config.yaml
normalize_top_k: false
balance_loss: 0.00273
optimizer: "soap_variant"
steps: 4387
Below are experts of layer 4 (counted from 0) of a mixture-of-experts language model. Rows are named gate (a neuron's input weights, with its number), up (a neuron's input weights, with its number), down (a neuron's output weights, with its number) and show model dimensions 0-127. Each number is 50 + 15 x the weight over its row's rms, rounded and kept within 0 to 99.
Before each expert's rows: a language model's description of what the expert responds to. This comes from a sample of Wikipedia text that the model never trained on.

# expert 13
Lowercase word-start pieces. Initial lowercase fragments of technical or scientific words, mostly biology and chemistry, such as g(land), par, cor, gen, phos(ph).
gate0:41 57 53 49 37 51 57 59 33 57 48 62 67 25 37 53 22 50 52 67 50 41 56 44 46 85 43 49 56 53 53 48 20 42 86 60 39 74 44 41 30 51 80 51 50 26 70 34 56 36 39 56 64 58 54 54 53 52 40 53 59 78 47 64 28 49 57 42 60 45 29 30 50 76 59 46 61 50 26 56 35 42 59 33 51 48 47 72 50 52 62 55 55 46 41 41 41 21 20 74 54 71 85 60 36 56 59 52 43 61 46 75 72 39 49 63 20 63 38 50 48 51 40 32 00 70 35 66
up0:43 41 50 62 41 69 43 52 48 47 68 48 80 50 37 44 31 58 48 56 22 27 61 71 63 64 40 45 77 42 57 30 39 40 27 62 36 39 62 29 64 28 37 46 37 49 65 64 51 51 72 64 56 69 64 60 65 37 21 47 74 73 60 56 84 42 64 71 52 40 39 44 44 41 36 81 51 58 29 40 16 29 40 17 21 58 64 66 60 16 42 77 73 54 37 61 48 30 32 44 46 48 39 50 29 52 58 52 46 49 64 44 57 51 54 55 37 76 52 78 47 37 60 34 28 54 56 55
down0:59 48 60 74 49 71 42 34 68 27 70 59 46 33 51 55 38 67 27 38 52 63 46 65 39 32 70 34 30 65 37 76 78 60 46 73 44 58 35 76 10 30 39 55 45 42 66 51 59 45 60 55 38 44 52 38 55 66 56 19 37 42 87 33 43 75 44 56 36 56 65 58 40 25 22 59 33 43 42 53 47 56 42 64 37 50 49 47 46 56 43 33 44 31 61 33 71 67 44 81 73 60 67 17 35 54 79 27 56 46 47 35 50 57 55 47 54 44 42 79 52 25 58 37 42 66 49 52
gate1:49 26 27 49 68 39 62 39 56 48 30 61 38 23 84 70 56 66 35 51 48 33 46 44 52 57 69 65 42 32 67 51 57 31 41 49 37 49 33 41 56 32 44 54 63 57 65 55 74 56 51 72 66 28 56 69 59 56 28 71 37 63 37 68 83 48 50 56 40 51 50 63 36 35 61 47 59 35 62 36 21 69 63 46 33 48 19 54 50 47 54 49 62 60 67 38 48 46 47 46 62 74 48 81 31 25 51 64 54 39 53 58 35 38 39 67 26 58 49 26 99 34 23 42 26 52 61 38
up1:62 30 48 66 46 30 64 52 55 67 67 67 68 56 48 55 47 64 66 51 50 56 18 55 43 32 35 56 74 49 52 52 67 26 68 49 34 49 47 50 50 39 77 74 26 38 88 43 65 64 39 51 53 83 43 48 51 48 60 57 62 51 52 64 75 64 61 41 48 58 53 32 43 42 33 44 54 57 39 65 31 37 47 62 48 48 45 38 25 06 31 55 39 65 53 67 50 68 17 45 40 62 42 62 39 73 66 49 70 02 41 25 26 62 50 36 76 66 62 33 48 61 60 30 47 58 46 38
down1:39 61 62 37 55 56 44 64 51 64 56 50 48 32 83 47 16 47 55 85 59 26 59 17 32 76 41 43 54 76 43 28 51 45 66 27 70 54 52 31 56 39 28 26 56 40 33 42 61 57 24 42 45 54 48 58 34 35 27 64 57 52 71 26 49 33 76 42 53 44 41 11 53 51 45 55 57 52 36 50 65 67 45 33 39 27 61 62 56 47 70 48 62 35 65 33 57 80 44 35 31 25 49 50 51 49 59 31 33 68 40 77 50 36 65 47 56 61 38 38 31 67 52 28 63 70 66 50

# expert 10
Mid-word Latinate syllables. Middle pieces of long Latin- or Greek-derived words, often before -ation/-ic, such as reg in congregations, oc in apocryphal, os in philosophical.
gate0:56 36 58 56 51 46 44 49 41 46 46 68 21 42 94 53 43 36 55 39 51 66 69 62 32 60 45 60 50 60 43 55 73 62 44 38 60 69 13 99 46 52 58 57 53 48 54 50 63 48 76 57 20 45 40 29 52 52 46 69 65 44 38 45 53 54 43 47 54 57 40 67 29 18 67 33 33 47 62 47 51 28 23 54 64 15 32 63 21 54 63 52 56 57 53 17 60 27 56 71 69 79 59 34 44 36 55 44 67 61 36 64 60 46 44 39 62 24 50 62 48 32 32 39 39 63 57 46
up0:52 43 51 63 54 50 55 59 63 45 68 30 32 33 57 53 27 50 32 32 60 33 58 41 48 81 31 59 53 34 31 76 57 56 59 69 33 49 61 21 64 36 75 51 69 54 21 59 18 18 42 44 13 43 47 37 50 34 53 37 50 42 95 45 52 54 57 56 43 63 35 19 31 46 58 45 62 76 60 50 48 60 46 44 69 88 62 40 58 41 56 51 68 55 59 48 67 44 44 22 32 51 34 55 23 50 46 35 29 51 23 54 67 43 76 35 64 61 53 54 42 64 67 58 50 66 48 48
down0:56 35 16 56 62 30 51 45 65 57 57 39 43 37 62 44 35 82 53 77 43 39 70 64 44 54 62 61 53 59 45 40 48 45 62 44 37 50 49 52 34 52 50 43 76 23 49 57 40 43 53 50 59 46 52 36 48 54 44 36 29 70 66 51 52 82 37 18 59 31 45 37 52 34 33 32 57 61 40 33 22 32 90 49 38 33 65 64 68 44 71 41 38 63 60 38 43 78 45 40 36 27 40 51 48 70 68 37 42 42 35 58 71 71 58 66 67 83 43 66 42 40 40 41 38 41 85 89
gate1:61 38 46 47 50 55 16 37 63 45 64 82 47 59 43 46 38 42 57 29 50 63 71 60 53 53 45 36 61 40 54 69 70 27 29 44 80 23 41 65 43 64 58 53 35 00 52 64 72 55 45 89 56 51 44 56 72 44 61 26 59 26 42 42 81 32 61 39 59 63 38 62 48 82 55 35 48 35 49 20 42 37 48 82 33 46 72 38 35 64 38 39 44 48 73 52 48 53 41 46 62 69 58 54 67 45 53 42 62 68 44 47 28 38 58 59 55 54 31 59 53 57 40 63 35 49 85 55
up1:61 22 43 43 69 68 76 57 68 50 29 72 41 27 47 36 40 44 58 50 54 49 45 39 29 41 51 39 79 68 57 46 31 73 63 55 46 57 23 62 38 43 47 67 66 46 49 66 52 45 63 50 67 57 49 52 63 63 52 35 20 68 42 41 53 53 65 45 52 53 40 65 66 54 54 60 54 72 52 49 44 76 23 80 41 39 59 17 55 46 46 50 65 32 55 19 56 40 57 55 75 40 41 77 48 15 26 45 69 63 44 77 78 18 64 17 47 74 53 44 52 72 28 47 52 43 61 58
down1:76 56 62 35 61 23 72 55 23 42 38 49 58 29 79 41 39 43 68 31 35 53 62 39 54 41 73 46 63 51 47 72 60 55 52 32 41 41 44 61 45 21 53 61 75 50 54 52 51 47 45 81 40 32 77 64 37 60 49 64 82 62 33 62 38 61 61 35 65 46 38 55 51 58 70 60 61 59 37 61 49 53 33 40 41 11 65 65 68 46 68 85 54 37 15 47 53 28 54 91 47 55 58 62 57 47 40 46 50 46 43 81 69 56 60 71 45 68 33 54 35 49 64 40 64 41 62 74

# expert 22
Media and organization nouns. Nouns naming media outlets, works and institutions, often capitalized, such as film, album, series, League, Network, Entertainment Weekly, Film Companion.
gate0:78 62 26 57 64 40 65 37 34 51 51 63 37 28 30 62 68 35 60 41 52 69 56 40 48 46 43 57 49 33 56 84 41 80 47 55 25 37 35 60 41 27 69 66 22 30 56 25 57 58 47 46 45 56 91 55 61 52 51 66 47 55 61 56 77 45 71 67 74 53 48 40 53 48 31 17 50 62 58 40 39 62 34 40 40 39 56 51 45 32 38 41 70 46 17 36 42 45 62 38 45 38 52 38 35 46 83 49 64 42 33 60 37 64 52 53 30 56 65 79 33 22 24 75 46 65 48 61
up0:34 51 54 61 51 59 43 88 67 48 57 61 52 62 28 50 36 58 70 60 62 67 60 53 55 41 49 49 12 46 63 48 32 61 57 40 40 34 46 42 29 60 64 49 49 54 48 28 29 43 62 67 50 83 65 55 52 47 47 69 47 40 20 57 52 52 40 62 33 49 50 55 83 75 54 71 66 51 41 54 42 63 53 64 47 72 09 61 41 67 59 57 27 33 39 69 31 47 22 36 42 48 48 50 55 64 64 26 13 66 86 53 38 43 59 56 17 64 50 66 47 66 48 81 54 37 50 67
down0:49 60 44 46 33 49 27 54 45 40 65 35 53 67 62 48 35 42 76 21 50 76 35 54 33 44 35 41 46 61 33 20 30 50 32 44 31 55 55 38 56 80 06 42 39 61 22 48 30 43 50 60 33 43 51 64 38 53 52 75 69 42 46 60 46 48 32 62 37 46 52 42 58 41 58 54 33 62 30 27 53 32 77 50 55 60 29 57 36 57 41 66 62 40 38 57 61 53 47 60 70 32 60 58 22 54 67 73 52 39 64 76 43 66 51 34 75 75 55 61 16 74 45 40 31 81 40 71
gate1:54 78 38 68 63 51 90 37 31 36 47 65 31 90 41 40 68 59 30 51 42 56 75 59 01 42 43 51 69 43 43 68 58 53 42 45 53 26 53 32 44 60 38 66 66 62 50 59 44 53 61 42 64 80 73 45 57 58 50 49 68 41 68 36 82 70 38 51 56 50 47 50 60 26 40 58 53 48 55 56 51 49 22 44 44 46 19 37 38 14 54 49 39 50 43 46 20 54 55 75 34 52 45 52 55 70 50 26 51 20 39 36 60 56 64 62 54 33 31 45 49 62 58 78 65 61 49 57
up1:77 57 58 64 31 53 52 56 47 26 36 44 49 63 50 68 45 53 71 38 41 46 80 34 91 49 65 22 40 45 34 35 41 71 62 45 35 43 65 40 60 24 50 26 41 80 64 37 43 68 49 66 31 47 51 35 49 63 48 49 65 73 28 52 33 57 48 45 35 58 32 48 64 29 32 69 27 44 46 68 45 43 64 42 45 64 51 53 23 47 20 17 65 19 16 45 56 74 47 48 38 55 44 49 42 48 26 31 52 52 36 66 57 46 52 32 54 47 63 49 16 66 42 40 44 44 19 46
down1:46 25 45 45 48 63 17 26 29 57 41 60 26 52 65 37 45 50 41 56 37 59 39 48 37 39 41 40 53 56 43 47 68 53 61 42 36 47 24 61 28 64 46 58 41 34 50 69 42 75 42 52 65 48 76 43 44 70 87 46 69 45 47 29 53 61 67 76 37 83 63 56 40 43 67 43 46 36 57 49 43 28 39 43 45 27 87 62 57 57 47 66 66 62 35 31 39 37 55 28 48 50 42 79 34 57 53 50 32 48 58 40 60 29 43 39 65 74 77 63 42 51 11 78 28 31 72 54